Weights of a small mixture-of-experts language model, trained from scratch on English Wikipedia.
Size: 10 layers, width 384, vocabulary 29361, 74.6M parameters.
Experts: 1 pick a token, a softmax router.
Training: a variant of Muon for the experts, 1229M tokens, 9377 steps.
Below are experts of layer 2 (counted from 0) of a mixture-of-experts language model. Rows are named gate (a neuron's input weights, with its number), up (a neuron's input weights, with its number) and show model dimensions 128-191. Each number is 128 + 32 x the weight over its row's rms, rounded and kept within 0 to 255.
Before each expert's rows: a language model's description of what the expert responds to. This comes from a sample of Wikipedia text that the model never trained on.

# expert 13
Punctuation and attainment verbs. Commas, periods and parentheses in running prose, plus prepositions and verbs like reached, attained, remained.
gate0 [ 92 201 105 156 124 163  79 178 102 127 149  95 162 111 123 137 123 156 179 155 127 177 136 122 107 158 102 197  98 121 117  99  83 119 104 115 137 161 118  78 146 137 139 148 144 125 136 109 112 170  97 103 117  95  71 113 111 156 115  76 146  69 101 101]
up0 [147 125 131  84 129 140 150 131 144 130  63 167 116 135 132 153 125 145 123 153 193 184 174 141 171 153  88 132 142 129 124 134  97 138 205 132 170  92 110 177  71 109 125 143 138 126 134 162 147 183  94 166 138 119 119 174 107 112  88  77 127  90 102 177]
gate1 [ 88 117 126 125  80 118 126  67  87 167 128 130 111 169 139  94 117 102 110 109 131 106 168 133  55 148 180  54 126 133 169 161 180 173 217  76 124 147 151  86 164  87 129 168 153  99 177 158  95  97 100 177 107 119 170  97  84 126 127 113 188 126 156  96]
up1 [112  79 102 153  93 139 155  77 117 139 182 169 121 129  77 106  73  83 142 109  92 130 103 124  85  88 102 112 188 138 131 150 118 152 107  72 141 130 143 140 117 190 158 167 116 137  94 170 160 161  87 114 104 128  73 100 135 149  99  97 160 157 163 141]
gate2 [139  56 152 189 118 139  98 176 184 156 103 168 120 140 104 124 113 124 188 114 127 127 113 117 149 151  65 130 109 143 107 126 166 173  86 118 126 115  82 135 120 195  97 109  94  90 125 138  91 124 156 176  40 110 117 133 116 167 139 191 127 107 157 163]
up2 [122 159  96  92 136 118 169 143 139 148 100 138 116 169 121 169 135 152 175 111 158 176 122 128 186 115 100 128  83 176  71 120  91 122  97 138 139 126 121  60 122   0 111 120 118 186  78 159 136 138 184  81 152 121 145 112 142 114 115 102 169  82 117 150]
gate3 [162 106 136 150 109 170 155 101 115 131  95 161 145 171 193 145 129 151 154 143 105 131 172 145 145 165 176 153 124 122  86 112 128 120 117 166  51 197 117 114 151  97 105 157  65 112 119 143 179  67 135 118 141 201 109 107 135 110 140 107 185  97 140 115]
up3 [151  97 115 122 132 131 125 153 130 170 153 117 151 154 129 131 140 183 134 151 131 191 125 155  87 165  98  84 186 135 191 121 126 102 107 135  84 162 167 129 141 127 156 105  98 160 161 177 108 147 134 196 103 123 128 104 160 101 184 155 174 114 121 102]
gate4 [ 88  97 158 148 116 138 129 126 146  58 119 132 185 180 103 139 160 158 151  91 135 133 143 156 129 138 149 153 155 118 171 100 122 100 153 133 157  76  96 152 131 159 123  99 125 134 139 200 122 121 124 108  98 128  73  91  98 121 175 162 138 151 100 119]
up4 [109 155 118  93 187 153  57 152 161 160 137 170 104 139 106 189  78  95 159 150  83 163 151 110 157 114 159 164  88 112 117  97 172 183 130 137 126 135 118 111 135 148 117 114 103 143 105 109 118 135 125 133 181  78 144 180 141 115 122 153 150 128 106 109]
gate5 [121 211 187 123 140 126  84  93 105 207 134 137 114 159 118 158 136 128  99  97 126 125 164 104 152 114 130  47 106 127  91 103 183 121 140 154 170  88 169 138 146 179 140 124 160  95 148 115 165 209 133 128 100 137 110 105 179 139 147 101 108  47 133 144]
up5 [132 157 152 144  79 166 113 139 153 118 105 111 144 163 130  82 119 130 123  65 101  91 147  96 138 141  93 153 176 129 179 105 128 102 111 206 106 179  91 150 200 153 167 115 131 112 122 109 152 155 106  76 175 116  84 115 124 188  84  99 118 131 194 147]

# expert 7
Mixed table and infobox tokens. Spaces, digits and name starts in tables and infoboxes such as coordinates (°E), census figures and postal codes, plus words like spoken, such, both.
gate0 [162  73 109 109 117 160 128 148 150 145 163 149 124 146 111 101 123 157 131 146  80 131 176 157 128 136 177  96  71 173 122 157 174 141 150 112 130  67 121  89 118 140  84 132 196 176  71 123 160 143 179 121 121 146 149  61 118 116 129  80 110 118  80 155]
up0 [ 75  55  70 119 121 115 129 100 153 148  84 123 168  92 186 185 142 180 144 144 174 112 202 135 101 127 122 108  79 143 154 139  53 100 108 146 130 118 176 125 149 184  99 124 142 187  97 117 121  72 212 156 158 130 144 153  85 112 128  78 121 151 110 128]
gate1 [138 104 138  87 103 128  66 126  65  88  67 110 107 127 102 112 116 200 105 153 161 199 181  81 136 170  94  99  58 118  92 110 122 163 141 127  80 159 156 122 119 124 142 110 144 121 152  69 136 134 155 113 161  85 149 137 132 125 137 111 127  83 158 130]
up1 [169 121 133 186 157 129 135 129 154 126 132 164 115 144 132 164  55 145 171 145  97 153 121  78 133 104 166 104 124 119 117 114 176 158 165 126 103 115 131 160 108 118  74 131 160 156 113 216 130 114 148  56 153 103  90 113 129 109 128 131 119 102 145 166]
gate2 [125  69 175 156 162 116 109 153 143 141 110 142 174 149 124 106 101  83 167 155 127  74 140 173 158 208 120 109 132 133 163 168 145  99 152 135 136  73  80 178 140 175 139 165 130 129 103 113 166 119 131 160 163 132 119 108 141 170 121 108 146  61 141 159]
up2 [164  65 137 141 127  87 148 160 181 112  46 115  74 113 118  72  64 109 120 185  98 156 125 127 181 157  69 192 158 111 158 169 123 148 119 117 125 107  98 174 144 112 147 105 132 105 139  75 149 181 151 108 128 119 116 149 182 134 170 134 116  80 150 138]
gate3 [174  91 186  79 128 165  86 205 137 153 156  89  92 119  84 121 146 124 103 123 108 165 123 121 130 164 128 173  73 173 119 171 148 131 147 115 151 127 139 119 121 103 178 154 130 138 128 194 118  71 138  64 152  64 132 105  90 147 122 129  89 134 115 133]
up3 [101 126  84 140  82 133 103 152 148 185 122 144 177 137 123 112 103  81 123  90 141 210 134 141  98  95  94 150 175 165  65 105 158 112 112 118 178  81 154 116  92  96 107  99 133 151  49 153 142 151 124 136  91 138 161 120 120 147 154 161  51  85 145 157]
gate4 [124 107 125  60 100 137 107 203 102  90  77 114 141  82 144  76 105 152 122  96 125 157 108 111  83 139 118 119  68 116 185 103  52 162 158 121  31 102 133  67 161 131 151 151 119 188 153 130 146 128 141 126  90 138  95  87 112 136 166  87 164  51 135 133]
up4 [175  97 156 143 142 143 131 115 139 118 146 128 156 169 183 185 106 120 111 133 189 147 140 128  69 117 197  81 149 110 129 157 152 138 126  97 182 181 115 120  89 118 112  99 162  25 111 132 143 124  85 117 179 159 146 168 127 157 133 141 102 125 162  89]
gate5 [169 109 131 219 119 130 114 129 117 156 160 103 140 110 165 171 189 108 134  89  99  78 129 116 157  53 145  70 106 119 119 118 162 117 129 102 127 161 102 134 197 174 105 111 101 114 134  77 120 133  82 127 100 154 107 139 163 115 129 151 115  77 127  89]
up5 [148 132 128 169 111 130  87 121 125 194 128 184 190 163 128 209 170 122  90 144 148 155 120 164 135 159  89 134 148 178 126 126 133 124 109 147 117 103 121 129 146 121 175 117 151 123 133  96 174  87  82 120  96 193  86 176 104 161  74 115 142 118  89 102]

# expert 9
Sentence ends and name pieces. Sentence-final periods, closing parentheses and table row ends, plus first pieces of personal and place names, e.g. Heinrich, Gut, Mon.
gate0 [110 167  63 138 112  99 155 143 120 133 155 140 152 105 157 127  99 168 123 109 118 129 155 120 115 169 181 141 111 150 127 128 113 141 201 117 165 170 117 133 159  95  91 131 135 160 143 152 171 143 101  80 138 121  45  84 108 130 128 197 122  84 159 125]
up0 [143  95 113 182 153  98 129 173  95 134 149 117  82 105 121 105 134 136  88 172  96 157 174 185 125 177 172 177 155 160  91 202 151 150 140 115 125  86 171 142  74 127 127 144 130  71 112 144 162 146 119 115 135  71 111 128  62  73 105 154 131 105 144 157]
gate1 [145 175 103  80 144 130 118 124 104 201 125 146 173 157 145  58 143 136  66 159 116  73 172 111  90 116  98 149  91 144 139 104 155 132 103 181 117 172 117  96 121  74  99 155 118 153 122 110 132 130  93 149  87 119 150 151 157 146 108 131 102 157 159  99]
up1 [122 103 169 122 141 162  61 180  95 116 124 104 160 115  69  79 123 179 117 128 135  99 116  93 188 187 152 157  72 152 147 159 136  78 130 123  97 148 113  83  72 118 122 140  78 174  40 189 105 104 125  99  73 107 117 157 171  82 149 125 116 179  96 105]
gate2 [118 124 118 204 130 145 114 115 161  79 103 146 123 107 200  92 132 201 107 115 115 130 112 151 146 112 151 100  89 170 154  70 129  94 179 147 133 162 106 125 133 144 146 160 167 177  99 129 156 130 121 146 118  94 118 124  97 157 146 141 111 118 118  98]
up2 [183 125 141 111 110  93 102 105  82  84 118 129 113 119 146 151 123 179  57  96 107 152  97  83 155  85 106  85 160 133 147 129 151 107 211 152 170 112 107 109 146 122 133 162 109 165 136 148 143 209 133 131 111 120 123 159  96 130  88 122 202 134  87 109]
gate3 [ 99  70 185  92 115 162 133 158 135 188 114  93 147  96 148 178 122 161 100 168 173 122 109 166 121 165 147 126 182 121 137 181  98 134 132 133 137 109  93 101 116  71 119 153  81 131  96 144 170 110 151  97 149 120 122  88 127 142 112 120 180 141 146 143]
up3 [ 86  97 124 107 157 120 117 121 115  49 191  60  95 132 185 184 149 129 142 124 151  95 143 104 131 121 153 154 162  86 121 133  77 103  81 156 105  87 124 182 105 133 111 223 163  77 132 169 123 142 101  96 124 108 117 147 112 138 191 134 178 139 168 127]
gate4 [115 101 103 194 127 127 125 207  45  75 134 153 136 108 139 146  80 165 116 119 111 146 155 141 158 176 134 132 130 176  95 127 127 111  82 126 142  83  95 128 183 170 120  81 114 142 172 135 112 151 139 136  97 122 109  74 131 151 151 176 138 104 139 137]
up4 [112 183 172  72  97 139 149 149 130 126 185 119 136 120 151 103  93  71 119 139 166 182 166 123  80  21 149 145 143 141 159 110 167 153 165 116  84 131  95 128 143  81 145 102 184  73  56 119 118 155 145 200 132 143 152 203 107  94 103 112 109 130 146  94]
gate5 [ 90  86 143  86 119 165 140 148  96 206 169 138 126 129 101 134 115 134 174 166 143 138 134 137 159  98 131 164 129 138  92 126 176  98  77 137  97 119 144  77  94 117 119 143  93 123 165 144 132 107 109 139  97 123 130 143 183  84 124 130 137  91 147 154]
up5 [151 172 106 147 111 142 106 160 148  64 137  74 142 133 130  97 112 103  92 112 144 141  74 141 134 108 141 111 116 115  97 141 114 148 145 122  73 112  67 106  89 111 122 145  94 124  72  72 133 115 133 123 127 124 160 143 137 130 127 176 193 144  89 105]

# expert 18
Row ends and name starts. Row-ending pipes in tables and the first word or piece of names in lists and bios, such as Pir, Maver, New.
gate0 [150 171 154 144 147 115 123 166 127 133 145 131 127 179 145  99 141  82 154 146 118  74  88 120  92 131 159 117 175 117 108 114 157 113 107  88 102  74 108 114 147 122 176 146 124  72 152 156  97 149  77 135  92 105 136 149 177  80 114 122  79  85 111 148]
up0 [ 57 103 165 175 152  80 124  67 160 149 136 167  92 113 106 153 149  79 162 150 157 138 147 177 114 140 112 132 142 130 146 126 105 130 151 122 154  65 207  82  74 197 168 130 120  70 115 145 169  89 108 138 165  94 137 150 203 174  88 141 143 169 123 150]
gate1 [115 144 143  87 202 119  68  75 100 156 143 152  80 137 127 109 112  92 126 130  47 105 209 137 113 102 141 103 179  94  87  71 125 100  76 119 129 100 111 142 133 105 126 177  77  92 131  98 154  97  87 158 210  89  63  41  74  99 101  81 131 115 151 174]
up1 [ 89  76 123 139  67 176 195 110 160 147 181 145 142 149 141 119 112 126 145 154 155 142  56 147 155 179 165 153 123 158 162 133 131 155 174  56  43 126 136 130  94 141 120 158 202 149 116 140  89  67 103 123  73 161 168 134 112 125  93 182 170 175  88 150]
gate2 [113 173 142 177 111 151 133 144 108  77 153 126 151 131 122 127  45  78 106 153 103 129 110 119 107 144 150 164  99 140 107  94 132 187 131 183 147 178  91 160 154 128 122 100 132 148 140 197  93 137 146 123 120 179 120 111 101 128 136 148 182 167 122  86]
up2 [163  58 157 120 128  94 136 156  83 117 129 128 138 147  64 151  94 150 227 127 108 114 126 131  94 160 121 121 123 106 135  87 154 124 117 119  94  87  75 116 152 120 153 147 110 103  96  98 214 138 122 139 164 123 112 121 133 119  99 134 140 181 113 137]
gate3 [ 96 183  86 138 117 152 113  86 131 147 132 119 169 116 179 113  85  74 171  81  88 146 154 155  95 200 130  89  68 147 113 124 164  93 110 110 129  80 145 119 166 142  98 153 102 159 141  88  98 113 125 104 203 140  99  93  94 137 105 148 197 125 113 153]
up3 [ 56 143 148 148 151  99 125 127 118 113 156 128 202 112 115 122  79 116 164 162 124  91 143 165 125 106  90 130 112 189 114 162  78 142 122 144 127 172 128 125 114 118 113 170 140  75 155 141 163  75 133 131 143 145 175  84 160 162 163 168 185 138 116 217]
gate4 [ 54  91 141 133 159 126 142 143  99  95 169 122 109 129 157 148 139  65  95 122 154 179 129  76 112 121 154 118 128 133 126  99 124 105 120 150 120 134 185 100 167 138  99 122 124 152  93 110 120 101 124 168 180 149 162 119 127 103  99 172 146  53 162  85]
up4 [109 123 115 181 125 113 168 163 119 118  91  97 177 139 119 137 134 108 160 119 144 100 160  68 161 178 143 174 185 132 108 115 131  82 124  66 139 149  93 111 150 100  90 136 116 201 157 157 127  81 167 160 196 110 104 110 145 169  71 113 111 148 102 122]
gate5 [138 141 137 160 151 117 171 136 111 209 114 154 136 155 158 113 165  65 111 190 128 192 161 116 184 111 131  58 148 105 121 110 143 104  65 118 101 168 146  86  71 180 189  74 161 162 112 108 133 128  58  83 141 129  93 137 162 113 175 136 131  60 144 135]
up5 [ 89 133 168 164 134 121 114 121 113 178 116 160 159 124  81  98 146 161 138  81 134 137 150 116  57 129  99 151  82 199 133  72 133 150 160 162 202 129 105 140 119  91 135  66 140 129 111  81 141 170 159 151 169 169 106  79  91 152 117 138 110 158  78  67]

# expert 12
Digits and numerals. Single digits inside numbers, decimals, coordinates and ISBNs, plus table divider rows, SC in club names, and small number words like two.
gate0 [174 203 149 136 128 145 159 163  88 155 166  64 184 233  91 145 118  68 127 117 121 122 141 167 120 110 138 125 131  94 143 149 108 144  62 119 138 174 185  95  94 115 101 139 128  68 131 187 107 153 173 177 114 136  90 129 145 146 136  68 104  68 122  92]
up0 [ 90  71 130 147 146 115 112 105 148 143  99 144 127 113 158 180 152 103  70 170 127 208 130 163 129 125 163 120 146 119  99  95 111 136 137 133 121 118 127 146 128 134 169 161 107 111 102 166 141 123 110  86  92 109 134 182 137 137  51  92 121 153 156 142]
gate1 [169 111 168 179 124 138 163 179 105 176 129  95 110 146  69 101 120 110 163 170 128  76 171  64 126 159 153 147 139 134 113  68 167 120 184 161 139 123 137  98 134 110 115 173 149 127  74 178 150 128  89 117 127 146  83 169 145 159 166 149 152 111 146 104]
up1 [119 113 109 131 152 155 141 129 170 143 118 138  86  89  55 119 126 102 128  83 137 129 117 175 111 157  78 104 137 122 136 123 132 146 106 128 170 159 117 141 137 115 143 127 113 132  95 146  85 121 106 160 160 134  96  69 147 116 118  97 108 138  68 128]
gate2 [103  91 167 142  98 134 135 180 135  21 127 157 155 156  99  63 110 118 110 164  89 144 126 160 136 130 208 158 122  89 129 131 102 177 140 138 104 118 120 137 166 133 122 164 134 173 132 105  86 137 163 150 154  87 140  74 202 136 138  75 164  98  95 181]
up2 [117  14 129 153  84  84 135 154 146 121 123 167 156 178  94 104 153 155  93 130 157  98 132 157 144 101 118 124  70  92 130 142 161 147  72  96 129  66 125  86 130 109 133 115 131 166 122 164 152 124 102 177 105  74 145  90 148  77 109 165 129 122 151 161]
gate3 [134 147 147 119 106 150 137  69 161 148 141 108 121 136 148  73 121 127 119 159  97  77 145 146  77 152 143  77 111 124 143 140  93 137  66 104 127 134 109 169 117 135 138 137 173 103 143 133 109 175 124 162 153 167 119 136 123 109 106  57 135  57 160 156]
up3 [ 95 167 111 104 103 118 114 127 146 182 132 114 171 118 167 108 101 158  92 157  91 179 169 116 104 130  90  90 127 146 113 108 124 107  98 130 127 195  37 165 154 136  83  99 122 168 172 115 130 131 140 167 155 158  90 135 128  99 154  70 137  96 121 106]
gate4 [130 152 108 167 164 115  59  91 152 117 169 137 109 108 115  93 172 139 113 158 145  98 168 163 101 120 146 165 122 164 168 130  97 104 105 151 181 118 141 156 183 130 101 113  57 184  72 145 175 118 144 149 136 159 114  67  73 136 155 132 134 129 111 148]
up4 [126  77 138 117 131 128  90  97 152 161 173 152 145 119  79  55 148 100 113 132 165 146 126 149 161 131 125 135 159 104 139 140 172 116 113 146 162 152 124 202 126 155 117 139  99 170 140 143 131 113 169 116 114 174 109  46 101 143 119 123 147 154 176  93]
gate5 [132 121 160 137 196 158 189 186 153  93 129  42 151 150 170 106 116 131 159  78 155  96  89 143  49 176 176 123 106 169 118 131 160 118 138 147  83 113 127 127 108 163  57 139 125 145 123 102 133 144  81  98 176  99 108  93 157 151 167  83 149 106 164 142]
up5 [ 79 110 178  86  59 118 112 170 142 139  87 153 106 190 149  94  76 116 104 121 164 179 149 106 126 119 153  76 120 173 165 150 147 187  93 115 111 114 128 134 133 150 140 134 117  42  91 143  99 158 153 100 143 107 104 131 139 123 105 121  81 103 135 122]

# expert 5
List and table separators. List dashes, table pipes, paragraph-ending periods and section breaks in structured text, plus a few words like Despite, www, M.
gate0 [153 177  67 136 113 115 198 138  96 135  56 149 173 202 188 178 123 103 141 115 131 137 132  69 145  98 100 111 104  79 125 108 119 118 130 114  94 157  90 130 102 116  94 134  97 122 126 107 135  91 163  78 105 138 132 188  71  83  87 161 114 100 109 146]
up0 [165 132  82 134 123 141 124 117 104 134 102 135 155 112 112 107  99 142 154 125 140 123 109 125 141 103 125 161 165 163 116 135 153 177 150 116 148 143 129 109 165  91 135 131 111 150 181 156  86 141 102 153 124 156  92 166 167 139 108  79 109 115 121 135]
gate1 [156 161 132 153 123 152 200 149 108 195 136 105  99 157 124  91 147 119 112 106  82  83 122  94 160 141 101  39  90  90  98 111 131  89 116 108 119 146  97 109 122  95 146  69  63 168 121 153 164 105 159 107 143 138 120 104 129 151 146  47  85  61 132 195]
up1 [113 106 100 133 155 107 134 122 131 113 113 125 122  95  72 202 147  90 195  71 160 140 153  86 186  95 116 190 157 133 168 127 139 135 159 147  96  67 120  67 114 112 172 169 144  96 158 153 107 151 117 134  82 140 164 189 131 198 158 161 105 134 122 129]
gate2 [138  76 156 111 141 122 121 156 180 127  85  56 178 140 131  86 170 135 175 102 140 141 155  78 189 128 156 141 111 150 111  99 179 117 169 176  93 149  96 119 122 132 129 100 134 117 157 187 151 128 164 136 176 116 139  66 138 174 126 167 167  67 120  67]
up2 [129 153 171 105 104 115  91 144 158 144 158  94 181 147 141 134 169 146 147 144  93 114 134 145 113 130 160 125 164 168 110  87 142 116 154 106  62 104 139 130 147 131 138 126 129 108 130  87 146 115 180 157 131 130  87 120  88 158 140 151  98 123  77  94]
gate3 [133 145 147 113 172 192  81 134 137 144 125 158 131 133 129  84 159  31 125 124  87  86 116 125 135 103 159 158 115 104  97 152 113 173 152 120 106  44  89 132 169 147 138 132 150 140  93 141 123 101 131 215 131 132 117 176 139 131 151 114 102 133  89 188]
up3 [106 130  94 142 148 124  96  79 119 119 110 124 156 115 127 120 111  77 141  65 146 136 105 142 110 192 176 145 173 153 127 150 124 118 129 100 165 133 145  71  88 115 143 138 158 173 133  99 155 136  49  92 137  81 164 100  70 137 122 154  87 153 156 155]
gate4 [111 121 142 121 108 179 135 115 153 202 107  99 126 125 132  63  87  75  89 137 134 108 128 113 181 177 134 114 103 159  77  99 140 125 129 146 177 102  63 205 119 149 144 138 125 161 121 162 187 100  99 113 113 165  59 156 124 108 149  61 116 117  79 184]
up4 [107 110 117 149 151 129  52 136 219 126  86 131 136 141 120 159 104 160 127 114 156 128 197  88 156 146 126 162 131 109 104 116 133 147 128 127 167 157 159 140 169 111 100 134  73 175 118 165  93  98 108 130 160 174 138 137 142 157 142 181 125 181  86 139]
gate5 [165 142 135 120 119 147  97  93 157  65 146 112 128 115 111  55 106 146 162 128 140 123 116 121  85 122 143 140 111 127  85 147  79 164  95 197 112 184 113 106  80  91 120 161 138 109 120 109 136 147 112 128 186 139 104 144 152 120 104 116 151  74 143 109]
up5 [ 67 104 178 155 150 119 145 114 167 147 102 116 146  52  52  82 160 165 128 129  71 126 113 160  95 183 124  72 115  89 111  76 177 124 150 123 157 138 125 117 159 129  79 123 113 185 108 152 114 158  73 106 118 146 145  79 108 162 120 150 104 155  83 189]

# expert 20
Election and list cells. Cells and commas in election results and ratings tables, such as Solid, vote counts, plus name starts after headings and list dashes.
gate0 [173 139 137 167 154 120 160 122 109 139 148 172  81 107 128 129 135 153 146 126 101 128 181 150 125 133 110 104 125  78 123 131 165 156 150  78 127 129 104 166 111 144 110 128 166 110 156 137 108 117 172 116 177 121  58 116 140 144 128 169 128 101 145 129]
up0 [150 145 197 177 165 101 157 132  76  59 120 133  91 148 126 134 163  67 108 129 108 104 153  90 104 118  88 117 179 133 128  75 113 107 106 131  91  99 103 135 109 170 122 185  95 117 130  53 146 122 175 118 156 115  91  79 198 116  68 170 141 148  68 176]
gate1 [166 135 163 152  70 175 115  83 175  70 199 121  98 168 177 122 141 147 118  85 149 143 146  53 114 125 167 157  90 177 164 135 132 194 167 128  83  85 171  84 122 103 139  97 173 123 176 100  93 138 131  86 138 120 105 127  91 152  87 108  90 107 137  84]
up1 [119 147 126  84 148 153 158 122 127 145 157 120 101 178  98 101  84  84 129  87 122  98 143  69  71 126 116 169 103 129 132 131 118 116 104 164 116 121  57 141 156  96 169 161 158  90 175 152 129 134 158 117 185 120 114 151 135 182 125  88 175 106  83 186]
gate2 [117 115  93 154 116 152 135  74 179 155 136 102  74 152 161 158  94 226  82 107 147 137 157 113 163 132 112 142 154 161  88 124  99 146 101 112 120 125 121  75 156 106 224 169  69  73 138 154 135 120 170 144 140 166 129 185 144 109 116 153  76  92 101 181]
up2 [104 154 140 110 169 160 142  47  87 135  76 122 109 135 159 107 154 117 128 163  54 121 109  93 128 145 117 164 172 192 127 122 101 101 137 200 179 111 148 121 173 111 130 184 152 169 170 150  86 138 171 117 136 131 132 138 155 117 149  99 136 188  87 119]
gate3 [172 169 145 134 143 154  83 205 139 107 175 158  94 116  92  73  97 136 169  82  72 101 161 159 108 119 124 125 132 151 157 123 187 122  88 177  57 173 143 126 148 159 181  91 186 137 128 185 110 125 143 141 120 107 134  79 120 119 105 119 139 103 153 125]
up3 [172 181 108  75  49 129  99 129 115  94 137 196  89 138  97  82 119  90 141 130 116 102 110 142 174 134  70 109 158 136 151 124 139 133 110 108 149 179 189 123 114 129 186 138 155  92  66 158 171 147 148  72  63 119 106 144  99  60 120 109 150  62 153 124]
gate4 [101  74 165 119 147 143 120 108 169 192 171 148 137 162 134 104 161 169 146 121 129  78 118 123 140 162  98  95 134 199 177 129 156 167 101  79 133 138 112 134 146 127  66 153 161 170 142 112  75 161 134 174 151 123 148 109 153 119 134 116 185  78 114 106]
up4 [129  92 192 140 158 120 154 189 104 152 116 118 126 155 118 138 187  86  74 109 121 139 113  49 149 129 135 137  66  92 155 115 103 146 117 119  60 106 119 129 118  85 153 145 133 143  97 125 146 172 193 160 114 140 111 227  99 155 131 159 110 118 104 146]
gate5 [117 123 150 133 182 149 118 146 195 115 100 145 138 165 165 126 122  82  70 105  74  83 114  79 102  47 110  84  87 143 130 138 128 168 141 118 146 139 111 120 130  52 117 156 138 167  56  34 167  80 136 123 137 165 154 166 144 144 122 165 128  62 137 144]
up5 [136 146 126 104 128 129 106 105 122  60 123  79 103  46 147 169 159 137 102 114 142 149 142 141  67 165  46 147  97  96  98 111  98 139 190 143  71 178 126 178  90 157 133 145 135 118  64 148 118 154  96  88 164 159 101 183 102 126  82 158 172 135 131 188]

# expert 11
Personal names in lists. Given names and surnames in cast and person lists, e.g. Graham, Ian, Alexander, plus year digits and commas between names.
gate0 [122 125 114 125 104 142 121 150 153  80 158 115 133 114  78 178 103 190 135 117 133 121 151 144 152 144  79 124  56 114 134 156 143 222 122 169  67 163 113 203 142 154 101 179  78 143  85 112 126  97 138 127  97 127 102 132 125 158  84 203 128 181 113 100]
up0 [151 145 144  43 124  69  88 125 133  56 175  93 135 196 100 155 135 131 154 137  87 107 103  97 102 127 134 125 164  99 162 163 117  77 150 163 170 181 171 103  83 185 152 155 103  88 132 112  80 103 146  68 148 143  99 156  62 129 125 149 141 142 155 131]
gate1 [101 172 165  66 131 108 107 152  90 140 131  97  63 141 170 126  63 132 125 119 116 123 142 137 121 118 148 147 170 126 125  53 105 109  84 106 134 165  96 135  91 102 167 145 169 161  82 122 132 139 134 167  31 161 157 108  96 128 118 139 181 137 137 133]
up1 [150 123  94 106 134 152 127 150 184 160 125 200 137 153  98 184 124 154 100 123 125 174  83 131 187 137 155 103  82 129  77  85 148 107 133 189 121 144 114 140 123 149 138 117 124 152 111 184 120 102 128  95 192 127 121 132 114 145 164  94  98 119 184  90]
gate2 [ 96 148 127  91 106 175  92 122 125  49 178 124   9  86 152  99 110 108 127 156 157  98 109 130 133 173 133 133 167  92 139 174 108 157 115 124 160 208 131 190  95 174  98 144  83 114  60 121 124 144  78  65 116 121 114 152 114 130 145 151 133  77  94  89]
up2 [ 68 116 113 212 180 131 176 137 125 176  51 147 134 151  90 158 133  90 147 104  99 129 175 136 201  76 118 135 149 170 101  81  81  52 135 145  94  45 134 132 177 101 135 124 163 129 136 118 115 106  54 124 142 176 137  78 153 135 116  93  65 152 148 131]
gate3 [118 187 112 109 137 109 174 122  63  99 131  91 129 182  92  98 174 114 109 185 104  98 128 125 134  67  99 119 106 154 110 152  98 108 194  86  64 130 201 140 110 101 103 207 147  87 110 156 153 171 136  78 165 100 171  99 150 141 144 121 158 147 104 108]
up3 [ 90 135 132 116 177 115 143 183  87 222 175 128 103 138  75 125 168 112 150 130 168  84 126  88 122 117 132 125 163 125 133 121 141  67 149  85 108 174 142 123  33 194 192 150 173  90 121 102 116  94 141 114  56  99  93 136 193 113 119  84  98 167 164 116]
gate4 [127  90 122 101  80 115 163 121  88 145  83 104  82 147 160 105 154  84  95 133 136  77 152 134 111 184 149 179 147  89  87 138 158 124 160 125 116 152 106 182 114  86 169 138 156 171 142  83 131 127 116  98  94 127 134 101 173 138  71 129  97 144  76 117]
up4 [136  72 201 149 154 128 101 143  31 162 194 135 109 132 195 151  94 138 117 149 176 160 122 135 168 189  64 187  90 113 125 159 134 150  82  57 129  93 151 111 119 129  89 181 121 164 170  84 134 140 180 141 129 110 116 132 129 133 108  89 134 119 139 139]
gate5 [141 176 187  92 107 144 110 134 119 158 148 151  84 215 122 132 125 170 118 123 146 144 158  56 156 108 152 133 165  65  85 145 117 133  82 118 128 148  71 197  75 126 136 127 157 137 121 118 163 138 162 123 102 128 190 177 129 139 130 119 138  83 154 104]
up5 [208 128 181 111  71 124 139 178  83 156 137 170 113  72  70 132 117 130 111 124 118 117 184 160 129  95  83 112 130 144 102  96 143 143 159 151 161 135 107 143 143 157  84  88 111  98 149 129 110 116 202 127  45 183 162 116 117  56 128 112 150  99 122 121]